config = dict(
    n_layer=8,
    d_model=192,
    n_experts=16,
    experts_per_token=1,
    d_expert=416,
    d_shared_expert=0,
    activation='swiglu',
    moe_layers=[0, 1, 2, 3, 4, 5, 6, 7],
    router_score='softmax',
    normalize_top_k=False,
    routed_scale=6.06,
    balance_loss=0.0176,
    balance_bias=False,
    router_bias=True,
    init_std_router=0.0199,
    lr_router=0.000611,
    vocab_size=8192,
    norm='rmsnorm',
    norm_eps=1e-06,
    tie_embeddings=False,
    optimizer='soap_variant',
    lr=0.0128,
    grad_clip=0.5,
    batch_tokens=131072,
    seq_len=512,
    train_tokens=539100000,
    steps=4114,
    dataset='wikipedia_en',
)
Below are experts of layer 4 (counted from 0) of a mixture-of-experts language model. Rows are named router (the router's row for the expert), gate (a neuron's input weights, with its number), up (a neuron's input weights, with its number) and show model dimensions 32-63. Each number is 128 + 32 x the weight over its row's rms, rounded and kept within 0 to 255. Numbers have three digits each.
Before each expert's rows: a language model's description of what the expert responds to; "mostly gets" lists some tokens that are sent to it at least half of the time. This comes from a sample of Wikipedia text that the model never trained on.

# expert 13
First capital letter of a split name or word after a heading, quote or parenthesis, plus opening ( and " marks, e.g. S in Saunders.
mostly gets: " \"", " St", " s", " '", " Sch", " V"
router:108124190086078085127136095087186101162135151165039083109126133136114152092161123121114120134168
gate0:138117144067148134166076104057114069072089111190140133107121072123111093157090082170101136120083
up0:142115203152083129118145155181162126064173094128112124167187183131118087107092124147130190104157
gate1:111100119083092072123092090144114161131095114151137114094126106154124145121129134078141165143132
up1:154098183118071196187131159143152111144168173103151160155154113088140134098110089159175106085136
gate2:100104134123131107216121099069168124069154112221147101189168137122147138105114148111131137080142
up2:144160114098144126152114142094181158084107102158172115145172060165101173117136136114119192144143
gate3:193136092144140108169105073124144122104138110107168143079123124129171131101091068120079144123119
up3:082172124169145149115168132116122099088118154141137147051168109125084136090094100103171106141125
gate4:123126127130063186112109103146128153180119088156123141103135107115145156117094130109152138071073
up4:125130121199113122131141143118121115091146090146017114105109121105076085090125100080148119138063
gate5:080098175135056158162122207147147112108127084180119047186144130095142092134096152094167177105117
up5:161092122150087102143061188113113120114108119130058098111119110083126037113119134091121122116133
gate6:170161126122102126133110097111109096138155143163063145174151098172148163107125091119164120135134
up6:088124163124126224135143121088130181115136089139118204093152121105151082179167185143124195137146
gate7:083111168078139171186086121109160123092109121121092119132115150148094126142081097141157098161138
up7:126191036124166137082211164156110083188169129160111134181136136105165122160125132168117175116196
gate8:172125133113112114129129125150191175098080142183064123188174138160163113101168087117107118065120
up8:173121168143148209131159112191147163075153146121122109183149120135128123151105143142050134119092
gate9:107095200108115090145117127149143176185138126113159069129086123071128144219156111093155065157105
up9:084132148140114107160103194155096071220088079128118085110135113116149164141127111168134134196090
gate10:102151077107171175177108117068155140053155140116078129104168128092161101167124144121166186163092
up10:174106163185108083111158125095086125112206163135162090096104148139141173113127064136097179081159
gate11:107118100111038112145178109135100083138154079153135102147106142133129114126096121140146137114106
up11:108098090140049134177115125091131045077172140120172096099121150106086159132109130092159147123136
gate12:113176153184097064040174088097125185155089205163120123103113090149111167116107122139089132131198
up12:069121185196159156092080150160166114107172089124107159113121067099161124158175071128114101142112
gate13:041167140124125140124169116083196199125132148106126140138153118093148122112103100162087138112061
up13:168124144121089095068116108072154119094182119159167148156114118099165116036166141116124104090146
gate14:125082139119125156123112176158088122188154091087109117101144157107118089078136124184096098104107
up14:146169099100115146104114123209128100196124083133136212064130176115154073149164135157065056173103
gate15:118132080145132111131201104115081144161177114170110143176137094065113117120120172136127140233105
up15:129107143104177115174081089141083121101134147171134022107157164113133111128076131086175185169095
gate16:131156156161146210162131138172136113160110164171076146131154112135131090179080119175131095147138
up16:132132145155121093145129178155090158129126128132122074038181111087108155118123159103101139127152
gate17:114116136107180141114148142136126164160137167075160103118096126072128165176156067139152076044145
up17:145213067094133098122119155155154145089118087158105108112189151132143190133095167106151112113122
gate18:187149141159122076177111145144143119187102087106122131111136118175097155123127136133167140157145
up18:160116141154131126165125139114149147110083145136148107108126166159089127174147121123115133176139
gate19:090145178091135130110156071118070126102128133125108125100139211129145116183136108094116100106110
up19:186117096144153151109096165182169095131136146127125227107094075140093123127132127150107142108065
gate20:125172161151116154079178131119172132176147126083143161152207106128158141134128116130158092135136
up20:164193119093133112157124106132140179093092104164078148166129113112133158156140112120123107101087
gate21:138161155148129205103181161083109154183159133185117169109138107130103137079112163214166066134122
up21:141072123144136119179150105134111072104111066116138114073163121135189163204187178096148191135102
gate22:114164174114095128080133157048122149113116120104197176115162127097114164069133040133155174050105
up22:100110080176184164122145116139129086155116152134112107077105050154124126159126085122101154123171
gate23:126102153162123076095161143142196134066130107119091114139108123162211120114175147110108123101121
up23:142144123126068132179109098123140125114118078159104119184121170119194157108185153168145146136127
gate24:120084158192119095180121163138151086074133142125126133071164125114069113094175090115128103082126
up24:123101094092073166122161162171117131160101070096136160118172128109105092177084115125137123117136
gate25:111174140154124111176115122145096134124179144158119141137101154156103147148134120119118146116133
up25:132078074121128142117104154131106099127102088079120064144153112063135138116122147110131132105042
gate26:065170074211087144121121141133102159107104058133154148140198104101104120133152172143105129120078
up26:185062230139122125116152117144118190172159063107102091119130118114122081130161110135128173126164
gate27:148162146099123135144119087096162113114160087113138121139171163122117143200183102079157153169094
up27:150105111127141140103110157149151106140063143109128096114105106116149148098110157159098151146167
gate28:188119085179077142066114159104151121109120133160190078183082155084075148131173139111180104137134
up28:133128142195129078115118124125172138143172131109111094111093151158121181145118149136131101171114
gate29:176151175143139068110123153099132137113155103117074118124147128202093151089177131111140105148076
up29:170108141111183111121124188158117122118102177124143104118057092123162142182086140134132151144146
gate30:178076118174130128145095158126173168187113168083123163152182155087124140116140142133073143075180
up30:137154132122171117170152063145151162152136114086117138114135144088166111106102165111142176100159
gate31:141147095147126093112063163114212134099145183162144102135089089119198129121144114105136121122128
up31:093157089173188149165147087195099105130110139111117170119166147210120150137112144145096158126128
gate32:072100107122128110129115154216093122141117106104128156082134120128174127084173108150104107165130
up32:104107139089117125111088091183141176109083213124129136082136148159178118112189123084101057074173
gate33:198071131180083130128107119113138161072151100205081145109172141126071095124130136100159108044103
up33:147099162091174132182164083088188163124133120109114080090127158152090093114116139088123089118107
gate34:142133113168099170118161181199166184140170184151164093134124120095130159156168129164110086157096
up34:103105092115119169119163138164147158079168162139103140118106092105123104152168136121125138090107
gate35:079083089187075145140128134148095139188120155141126136145127150136119109157127101143121146170166
up35:143134141147134150109131184086096178108162090199181074161174118100127086101123174146139076116090
gate36:130085160150180072175114134102159156092192127167133112128139161153138126128135103150165166157154
up36:147148041150103152156113139121191086213130129108138068155157159149126076207131126125147125157131
gate37:110067139122174136169127116101142151116165122052084061129128135191130110137190158076116087138152
up37:146186139155109083119101148163037114098156087158149180121079143077131189113110085108105152109154
gate38:170163113082110131145078160150129136170129143143093127085119118085101128117097165119178117127143
up38:192144076112163174121098134194179109164147134188139120111187105130129091132146132073157115090132
gate39:183102113121111077124121159133139090119121098138127108219144141113139119134144134106114088144113
up39:096133079149113153124026154136115122184119114150098108150116186130141136084172151151112093162146
gate40:199087081129102113210097158112179084186124090102095165105081165139110098133133135123084097134154
up40:098138118135135125139104105146137063097117115124135133131088209184151083130116102144165109121165
gate41:117097110212072136154119076110179140106156100137067117095165145140106149101100122140112090151103
up41:082101082135135076144136089163121160100131118154127132100117100125125120091141146109143122162097
gate42:137121135139073159128086132103128155104146092087160086086165102127109147097115082147113093154078
up42:141102188172148143150120083069130142136145110141173151114135133054095148102160108142071108114044
gate43:147129191114125130100160159110099100170121068087165136167145094153120142080145124132111196135171
up43:126113071180176066145154087136164129106170119116093087120059116088118091123104131080100128109187
gate44:118047125066117116119075158149074160118132142198117103111106151102133100095149117148160103153139
up44:110090084157179083112158167100167121163108098099104141139098149155127188118129143183087123149110
gate45:131133148158149197152144135125119101144102096103132108129142124143063088102185115099103088133130
up45:208079151092122162163094092152104157131191148244175203095144130087167165117113125123133123114132
gate46:131159103113107096153127137148099147199176146135147137094117108073160086171133090111106048125115
up46:104152144182092142202133112150143170153149144105091128138125194171169158136153142098109126122121
gate47:109127061164171090125123140157095144220130171060103158154082142147215165141128150149147092184143
up47:118157109060122181093122127081154092082154154163144120130109101120093124118087107100112152116086
gate48:113117137120141121118094094108119226157152121137150092110116120139089151043133185130144133172044
up48:099141157130102146168123128109134137177146138191120218067102158132100169083120112134150062078119
gate49:150069142106165129110072138062141082111147187077146124126124183145115144128125091123160153177163
up49:138135081127090150174102129180119135165105135131131128153108107157134133092137163210134200096096
gate50:098145143159133152148105109153106120137132093085123130146070164132097185115181098153141174123119
up50:106141119084078152126086122145075112129102140118146147152143129148123118133116084191079129153159
gate51:123163167099106111143154149094182129203099086131114150119102175096160111129059113148168190100118
up51:123125122058160145145114107104135152133124097132137097126114124087158132107090150143143150138091
gate52:148100115119081116100130137142159133101161172140127105110102115105112182113126143105136187134101
up52:079143119130113146120148119135120109161083122100093080141137103136099072159072115157133157166107
gate53:144163135098104120161142198149171127106106109124122117097112116134105085154104149158075058121125
up53:107110144134156116124105118124075135147136127157109120135152175141160140090133097130125216108127
gate54:129124168132112099114111151165160067120166128045103079128106123195153144059082172164153103152155
up54:181165123100072096177136196106169081147110125099110150130146081157119158132132173121141167111134
gate55:149123163115158097103140120093160157128108125112081107137097116137114106126161128173127138177092
up55:149094164129103062192116125083164148176135148111077141126107089143124135176078114207179118149146
gate56:080121138137099177078175105105145170162128104149133144141176129120161080133110095134126140160086
up56:088079124070132080139143145134096091062079126145148132131081137194091136122103158122111120194158
gate57:168153183083134121136169130095142139206114138169159154152144166137096137140144141166086143079132
up57:109086135166144151145138088113067167121155111190124098075149131136146085101123112086174114161161
gate58:160129244108092086138163101087096141153091100140124123087109169143169129096088129144125103098104
up58:128135193140079098114166076095113138176063110097144147079077140111122124121096092147109133093137
gate59:117164206168110134053113140160107159137060088123116110111147178143130107131159091071085120197124
up59:074165156114143185143089133041130100082154100117126167074126099164142126148154112152139163130061
gate60:146083141124120171069157177079105143149113083128174076152116130158075193103178132102097124159083
up60:100129142101104083192136151144127116188105126124082122126176129059166097150137153164131134191133
gate61:075064145135126109082083089100178132145183147084127086147124126144116175153103144185131080131088
up61:116101140076143105184175111056089091160096134066102110213100141107107119116169094159182111131135
gate62:074136112103052086136108052094133133130057144087133106125140131164143151168096074172096141182128
up62:133116184058190125139172167120133113153115123156145112035154080087141118081138159139162126160170
gate63:148062088173151119140141107098074098098143117132147085101134171198162081170100122147153096134113
up63:149115098125145111154123165115076117111161132118099114104160165111153107129085146091132069175108
gate64:166128085114168148148103087119132134170113100141137098111141143115097090150124191110178150208077
up64:089104171153131171136098121066113139161082153152099128165107154145144158087090104116113134102115
gate65:125135000088117105096153111128099107180126172124144135137155146132105145158068160116140177108092
up65:131140124156105142146142129156099160097105072115064086149091075057095091149095076144068103143158
gate66:143106133100079148187128174122092146125094101139129108103117108084164130091154102127097113231072
up66:153097160108163114168125096113103143101092107162138115082084124156118115094183146104126150164137
gate67:136110129119126154181155158126115179097090167115090121194114144102149125127132118151191137135122
up67:155125131136107170140126172135108179120140143099106159180098111110145108150171153114192158158081
gate68:109141107136092133130085080091142132138111116126158122109173139135094097143145082100160113134121
up68:102117125128097122137142066137135128151123192095097125146158131106111134145129064092100090123097
gate69:185142152122103069099116128109139118128136157138158200101178108102136082122142137118102130202145
up69:136109105111144166107138112138137138105162097095158113085126096164175139114131139099126148111105
gate70:113117082115060096091090116124071090077120149114051123166143113141134117142084130110114169110110
up70:139136128113165107103168158099138163255107073222151086174111114078079159080142108110100126094168
gate71:169127129141111154225120168115103156137167104113129154059153162097166187117182089179173150122175
up71:080132083129096119079122088152143085125076147115105159187178118167166125124121145093148102146101
gate72:088100119148111119196153170093139126144114150116170104143191170081096163104094061104122079093144
up72:106146126130133138176117150123106127142133136123094172100135131073088128103144084099131076110121
gate73:149143181171115141083171085107103161114120109097074123134092126142132091155172089154120182132150
up73:131106161132116123119191128085098151087111136139102053182119101125166121082152097160119170165173
gate74:155097211117161202098119158118108127169095137129157132141111188089134112128084110149115106099113
up74:090106163120157061171080108142136148152123094132113082163109122219103103134134116093186122154109
gate75:192137188102085063104153066132143171089159085156075143104131151152142127154108151138157092106137
up75:116106160156051097140108111099182109148097106139114105124130174076108179157081088113146101179104
gate76:124130137142117148136179047194134188172197124129143099090102150142153136132129107135140103166102
up76:105144106160125089132130119102120103148088099121122103143126172129117159085158125116171130137160
gate77:142146140121122123167158136157148138137124145058142148133107110181076121115118076131112120158121
up77:134121150218065140100098085125092074081188117061086126136096128099098122141137093089178080221126
gate78:155168143067134158129197164090159123062129151148088200156152111116146124117086222128192124112074
up78:107082059224131136093088141116124157120196083119066136136120178115147128112156074098147124145129
gate79:149158125108144138130101118091171102160141138117132132203099126121130118086205149158141093061105
up79:145138134101113108111064143179110176183087131116106160105143092062169146131090106127133136153104
gate80:128132196101058124102098116145117107098104070165063131086105201110143145093108137115076140152129
up80:159073147157133109144090158150142140128088116145164117147178101147158176176132153115124168132103
gate81:062110109087147122106137174076112112117105177179145113074136118123135128146137077129130143139140
up81:113102155098148134156126130132120154112063164127071065109127102128132142118068171170151108157089
gate82:105112143130108137149107101119134138116072095147119129134087188142122138124090175137081071163130
up82:133171161147106083171153124129123127085114126145091107091088122111114213147150138157083072127186
gate83:159154147088139147098146069118120091095141130124187137116147106139097167223154122159105086141091
up83:151141139180056174118134097156111108137140145163168206108101131159130175099106109182139136116184
gate84:093103104159077162124075110171144138050079108127113111154138176090090173155115134096116112161100
up84:071163194089152167128130040096111155070081118104142095119085122111124179136167144141134120167166
gate85:156063148144115077190127142151125141036125118140129094092107108109159117163117135136128114087128
up85:151119159046140126133077182120103145100155208152089111093130132136151176105138094138102057101089
gate86:173151178150109118181161147148109127134106125090132128116077143090176077183147197137105097222132
up86:119142094105168147171118140106133119190172080086116145122111161139076155127116094105127124062140
gate87:157080212139136154144086121153187112121126116120140065130094096115157123157126142127131059128142
up87:115091114164149130122039144147093160134128144117166100095178124125110161106124171135129102124082
gate88:061142144102119144093167134137126120154086143145136093123136122104157137088149120129181154129144
up88:182157110142135061054096073114138095118173155158113194153145084120112157152133130130136149136108
gate89:146093142079160154119129150186136110161056163137155173126150099127094039175100152047133131082091
up89:067134057136135104136126097133136082064182128117123101139147084129141168105178107154120122147178
gate90:165138153086116172169137116118092158141130072163157116114153116156101064142138106126124182163050
up90:125167144140084114105119130125077145107151077139130122113206082082155145125111147130164171110136
gate91:113181120118122160159145079147105164167128123076086114117165159162154104151138198162111170176111
up91:085142088162125130143162103099132139092131135122147173098151144090147169115129042123091087058135
gate92:164160055144091086178179118141168200141078178130094183141075155099121153090106107116139148050152
up92:153150115210070066140176112147175146154132179134055135164137188129141107132121052103103120061124
gate93:160162067122149084139077089166171127184108153101097064115191132128159142054193194106151169097158
up93:165090133133089130112108153085129129064128117154164179137100126072121091130115075142076067146110
gate94:179109167053073074120157095188163133105109124156148195135156100148182128093076139123153169103132
up94:103131126119113094122091099113104123190184161115141156096145162155114100156205193149121129087126
gate95:148110125173109106116120187153179096143088102108118113148118092186134119130175095152095120154182
up95:128126125146139139107047199135122148203096136098138114173176103128145171149162111170159124152135
gate96:132141203148143118108095137105175149084150141151162152142162112109175129105178113044077159163141
up96:122050096148125092106113135191140112102133178126142141143147081110088161122124088151101180124131
gate97:136090135152134137129192130181171049097159119113112144137123139175102069167141114145140140188144
up97:122123170087121131126178074147118147081138175178165062096088131109158086102144168087108102136132
gate98:096154114126133149212120123127127103177157108125055102156203110189135118146200156131130136132125
up98:183099096123170104133132116141161171118139182125152097136128186127135131103124122168148197167152
gate99:082169112194145098119182150148093126128111148044132152148176128127126157150135140153118069125177
up99:154123132101084074147138150110109126113125159128155103151118132159088163115092121110158151098128
gate100:127087142116145168156110164138139104110117122065103159132122135122120113155111091131113124119097
up100:094200123171157150086165107141086105134136136150137097080124118120199100121109146174131099145177
gate101:131118147134121110082131096114135119107109124123150101158081118103121114094148145167079101118107
up101:099146098154102140103140100152078170197185148125158132093180135087175090143134114221161139087114
gate102:103132097130100111151148197203194123166126079141100107173184116163115118159156154078086114126093
up102:137110156143114132101152153143129110135168131112082167151112175185115060143149142129154145176181
gate103:155123135190060121109179093071131180080135102183147076097141089150111100169178131083145183156137
up103:108065137143068074137107154086169166086140126126109071084142147120085119118175154163169141150114
gate104:075175122148118144134114106147089097058126129082190120133065120186130158125074102143154144164160
up104:182143181131076067157083135164181118153200134117167096124114084133152096111132105135160158116124
gate105:144125115121174098131093086113133088120128118098090094205109147126120130152150166120131105060164
up105:126156119143123106178139099126213093165129144087115104100126157180103122146181125172145091126189
gate106:054155151077099093133121121112122104060070144111136126141132167145157122047146119163113144131127
up106:184065130119135073075129170149131133163112118143115105195116168138101125106133133139116128149119
gate107:086131092100146104168130160188140115082136152137142092157130168242098091102205099122112099090081
up107:094115120142163141132129153102132160034167125142062093136147060150126090121191156169104129091132
gate108:174102051123130111108122166149126155142108095168159160121203170148132121086130137225135088133120
up108:072169152112124129162104137129178137171098103096106100128156153132153099136092179158177099138131
gate109:062152178114085178091124137094110163088176098172174169117096109130145119093157125109166143117085
up109:133092202106118190124110096155106146084238110139139127062104088155142137127109144123111092121138
gate110:117128128110089115153163062126115085076122138124152126156071138105129079181134144122119168191141
up110:193174142126107160090184152167138172122106187128110121120115167155171160141134076088132169116147
gate111:179075125137127168137114119155092159087146100101132194112077161131160117167087101132148111146134
up111:163161083106108170158088050114227137145126104066105135187128144134118127128178146122106122144145
gate112:121161153033106083147144130146097156148098113124064103123087136151125065116117152159088109089111
up112:129157115111104085121165072127195067135109112139122138139132200185118126179083094069132145132165
gate113:126193183132126094139118078120165119134098099111089092152101120112141091114108108156143110132159
up113:157174196148095097154158135146126134127076076119057142116116130152134129089109077156153160125130
gate114:103070128194131119129179103141122156167124145075139140129119087129144067087119110103141048120169
up114:062113148143091104123126115095141201133144130156149089100123127213132092136159111143184089132134
gate115:113138123141057117152195104108123149126112106090117112141116173110088122065189152070128072138107
up115:119136096095159203080116145129181091076150103175150140077216060075065108112100119101107120120177
gate116:144113130050099123134114069164213159134144165075098096111129121151097097133096099159110098099118
up116:151144105152068093168133150098049079130136135178219165141086102128144123144168130060173127132112
gate117:130159156121132080088187113099123139168161161181097191130129222141165111119129146119153109130144
up117:091139106138103144157091107088141109000117087148142103111111139109104117122208088113063186111104
gate118:115183108060101195143122090156204179187197137110136135190107117213135137157183119103158101156164
up118:180134070131101121100110170138103092237123118122094123142195143164161117101163178159136108151139
gate119:197148094125107114115125151134162083113069185117124179168070124162150165174111134140130100078102
up119:102109160173132146197134154176092119179128118139074123134148139165141095180144115152078088166090
gate120:080078195183151195122111166139102123155081163151211114107173115159110134109108082078144125152148
up120:156147111066135132167119164101144102077125103121101134076057140098077070104186121096091160130131
gate121:131130177052115128126149117130124161132150162152101144156158179170094154125119158149158145102124
up121:131132166063176128093114164106094133101128086060123177089152147138140122099141119157116126120128
gate122:111148177088072133090165109159154125155140139150145070142128211151126022113024102133137160122120
up122:193108130120181155143108141111091122119135114159097126109130143114169105123136178148136051141112
gate123:183144119150083062145127142158153095079156150123102141177132176112116142103152115143113107140182
up123:088103093100156145093134117132150129164097107174105122059158092193112143149166093156122189105127
gate124:093163147149094127082138125145123167126124136100185060140106086205056136180107101123121172147079
up124:144090089163127127163118112083078104138105142127106137116174140081198114123125081149125108074133
gate125:068157142147144111097166150144122153142103170075161131153071130082122125140155109154163092149131
up125:105067061078118164131153116163123148179098120121117165145125130099086099141115099112127096110172
gate126:156146107043124119118132174187162112194117091127129135071100183099140090106155076176151103134086
up126:172094168107111084130139124074127128000132187141111122134109168102137134126107164114100142128157
gate127:177118101074168069117114184157148175089105071125101176147216151141161131134130155129106159120158
up127:138142151174145069088106173133153136078123174139088212109108114165195171129080134126130142147106
gate128:129119134127075133157105168103125108099179104116097138124107123145129123135134111143091083120157
up128:127096099078111110089138102141110146108112122132127110121184189043169145101072101107147108042143
gate129:152178141157115139144143110167091110133127149134172136091135144131151110121166145113090114125128
up129:170147122106126129158164108181078102119139175139152140073086103108083179175141107112131094114144
gate130:132069111084081121165109139152158134185057077098094140195103095139124153216138072120167091122129
up130:160116165132108180125120165123143109073087095121141127077110113132074110132127145115137187111136
gate131:173195133042169107122162125132124087176175140157131141144161089105075148113166048110114058149065
up131:102201089109147159100118067062098075167114125122117184196138099180119159099150138104115140160109
gate132:108129174060110126127138104134146176155126138064083096128077161178139063134088161186099127091117
up132:117212131161172108105073164132159135122123129133138104068171073110170118117113109105173137099077
gate133:104158126116127115166133049156138127184115146118114106120153119083099131134088082140144093168082
up133:132140160069103191133130138128118133217093129142054099151070119134098166122160107142141092122131
gate134:163106108143112114140166114125088096157148190115079077119003195112200085154081088135133137108130
up134:141077159169134090094066161180119184185160158098101119153050178091178108123125098139155081128132
gate135:119156069136117115044103183072106115183129051158152140109103182156166115105072129116074121191104
up135:158136077179143154055132177114080156228184075139148136064113170140195129078086132082091088120126
gate136:119120113156098182152129146152123129115110111087122124145099102200128071131167136123127123138103
up136:128158116138151161097161121133130151098109125174168153079150094102146168135124103123140142198090
gate137:143131106119113162176163174123131111125147130157140064145131098151183142078154086143059123147113
up137:122186158142138113135139157115127185144124145125054179141150141135134101121132189122074188079171
gate138:164116173193117102122173153119159181179160146114116138126106152160122119080128076125155094130151
up138:133104088148137092101158136156199121241158175131187176145131078177163152129106119160133122099090
gate139:111080042136132119133137101091106076146141141172078085156116128140130127166115054127142168182083
up139:118110076145176129155144070144069154112111122133164066162105122150095130178055089169140153116142
gate140:130136066105184116158101106113123149134097150148106118140181120128157114129136116164171134164076
up140:074157052122099142124172081096085131128142173141133150128129142104127067111136148187187141181104
gate141:164144102094145163084124109139182146173150087122166147143129147151146113122087070151145086108143
up141:116134106171076146120118094100065118175138137156115164122156146090135145096093097085141068148111
gate142:102145155081107144084132146136147109088070183161085101125135113133161136121094102184117117113091
up142:136110089176094106107093095154126103167186162121152106116105114101119150169132153175101115132154
gate143:066160146067115095060136083157139172157096147122130156098109129101120130162199138093079139135085
up143:181154057163193121186103175128164050143140129081103143104156061068142137168077080116087126169129
gate144:123108089117138081165094064117163201112163176158159114120153134076134132150146086152133137139199
up144:083140106091116102162084108135078147114152117148124102131155149153141119116131158128138084110222
gate145:135115145138128141143145071061181166077141103201148129111107125129115068158210133161137186179128
up145:092090087109143129137099184181094101185074137139144150108096141098112103105136134104140102105121
gate146:159138112132133128177126117173224111140112123122187115108136147058063165145148118154118128209142
up146:149137085128105143046132114103140100161171125157102096163172082132176138113074096139050073086087
gate147:144149149124177159080108114113140164092084117071127027147127140134116115105122106130149122124084
up147:110127131154114113092134148077135133154096098148112080097121174159125136131125165189121154111120
gate148:114113186114178085080110119142127109150120099094160123104140048144118149109205167135101120120096
up148:125136166067150124130121166124166065087108144166092122080114070139026130120182122101151166116114
gate149:156122089117125161149130102045143164065145099110144134110137200151132196113139124110148120156128
up149:086155107110165179090166082056117144157095162141152128135100137149148181123113121145084171149075
gate150:130143174117049164133155159117185109159137161130146192121139096133154087130060082120098124117152
up150:188185151146072090131098182069126080166139131129093110144104105131107157092142083118097096118165
gate151:152113162169143095081090092120140106174130133145144079103194136120145124090105136156069078149085
up151:105125141076157154168187122067140109173145079145167146109161155150085094213050103131134145109074
gate152:129131117090139109135103103130091151162135148170191163098092151145112085100085128129151095137116
up152:132121147120166101100146117126113088106080085124119112137149101176090155152094118134179131109109
gate153:103075106056116104100135168049098150116130160120141096090090157116100100091114107140131161094119
up153:136126147209109209087118093181114148157148116136161147145146070106151182159094159115079117106137
gate154:139096155128184157204103148167089090104082126065185220123121087094124157144182185122123180111138
up154:141182111116170104255053096198088116159123125128158141127127134113106165124122081126123137163131
gate155:142165158124187095124130161083148127168111102139090052171163109178116123105068167108106064175142
up155:154130121095160139130124138175134115169199154117130145049191106134105163115075116155095093135141
gate156:154130097096050103138109164082150167197170064165167124121149086094043170127110170145162153145155
up156:095117203105058145122119146136172131113145101123086174101127136137109160156070119169134150172157
gate157:187110141154126084104049149134185162092140163152125093125157172090122097085144152092117120133099
up157:123203084161154212139164107109091122144197096141057164106148146102155102216083109138148137089165
gate158:151104180138157148067149149144071125132132125163117128111138096075122155119111140145097118132115
up158:181167109140153140113132163099122147187155140141083114114111134115160158131133135120088130093144
gate159:168194130124128130176098121118081120153152124164071146165085154132165142162038116101106155155166
up159:168082101158103146127110097172130154157119096123158109132105111103106091133163103086104089091062
gate160:127104102151063096186152116112046109203090105161096111125136145122111169122102142143194159120146
up160:112116085130081106129104066119172128180096135137133103115127107146106184101081110125123139147114
gate161:113148148128123186114167099130162140077206162094122110178102135136146054082190153085073131177169
up161:129147122180159165137169088185172163103128097142143125178162138166130070119117143079100135158109
gate162:170141141122091131144154100141059144141187115118083115162135089102158124100118149140117078148134
up162:097070198095166089135106131161154121187080134147179062114131116185106180164150150112128158144205
gate163:101109111123123100130042113151122124167151121174152112124219089101105122135150110191143097108081
up163:100075094122088125181116127160088130100143128117172154125117138098161123147196136140149129168176
gate164:077156091131121078113121143122128180191129151056121132074165138138111112129132147171154095193127
up164:108158042078115126102112153135096164147120150104149185164180192140106115131143069110123110156108
gate165:130157152123112095151146129150087182196142147147125140106125159170108199190086176146118143128127
up165:097108132203134175133133134158094142116128115109139130089175152091129150204133112070082114127168
gate166:079121139138091084153136126120210114047157108157089135159162150118116118121145155098101095096127
up166:090102166180115106108161137089167145122082105151083118124099178139096112111111141075151141129181
gate167:172110114072081156130148094140110113126101136145164097121174136183134141192116109146147188090119
up167:148158093179124144100116207154112142094159129160139185109090068164134170084138100130103145107167
gate168:178129077147155135081127137118111143096108144179180096106132162094100152135146154100108122088103
up168:165161068192153120122133131120092175096121099092144113125128137157089138156192104081124133127096
gate169:129129119138121089115159162179109121195163129130055101096134075147141103125113135152178132129149
up169:101081169146100145151104089132132123064117104116183170180126121102155107168158101131017137141128
gate170:104143198110121074087086160096105125128085135121149179060135172116137221096190108137154103096064
up170:068111137136117117191112100155115129114158149132147166112161107087066099112138153140137161054069
gate171:110109111124183131127097109116173142101086149087100109115101146135160097158136119120107173121123
up171:099088124083071084096105121064133129153140131177172109115154125148077154087171093190136123137149
gate172:100153138172127080074138106077115163081117110146130074143125144129087120143183150124082129176123
up172:165120164130165067136123136074188121163114110173175159069114141159085148124068141090137104145101
gate173:122140099135169154120095134102102137160105151140124115151193210204148080093128131135108122154118
up173:159174110109127112169144135162093135127098115124125099176139075069157135132159116088136133103087
gate174:177175185114085074143160088061158152158111149125122160143150169117078098146107142111157161176142
up174:184156144153112026152047105126180095090151085117159155156083148108084154088168152089102110117116
gate175:131115158124046181096126132110194132137125068116192155166145137178087099091151144130128099133097
up175:121135111101107164110174079133124198110117123102167120094132118118122117145131103144165094121125
gate176:145140129183117068149086153104125108138101167092129137138116176084132118104088143184117122180198
up176:102153125135105106152122138132141114215089148132116158095079146105189113092121139111123175110162
gate177:168086104132156107187113170113105134139098208127110088142129068153164091115154089129158142126202
up177:135151136154123129171159144172080126162158128130090069164151129122137094131124111155131175179182
gate178:150065148166102108155148132133126103115140128144149116161182082136159120127111064098106107142105
up178:110084121168062115143141107106194096077109129114122111137169133115182161150128075079103069139096
gate179:186155142105134046164121116104126127065116147139181140123086073086083126087119148094092125088112
up179:064072159154091132199091095114109187159163087155116126117132163162137107122123132089137156138156
gate180:102144178119049104163157128104079112082098137113095173167191139138108074174115075090115213101100
up180:165122078117161203116146119155151107147133127109163100124106021088113164074122144162105053176177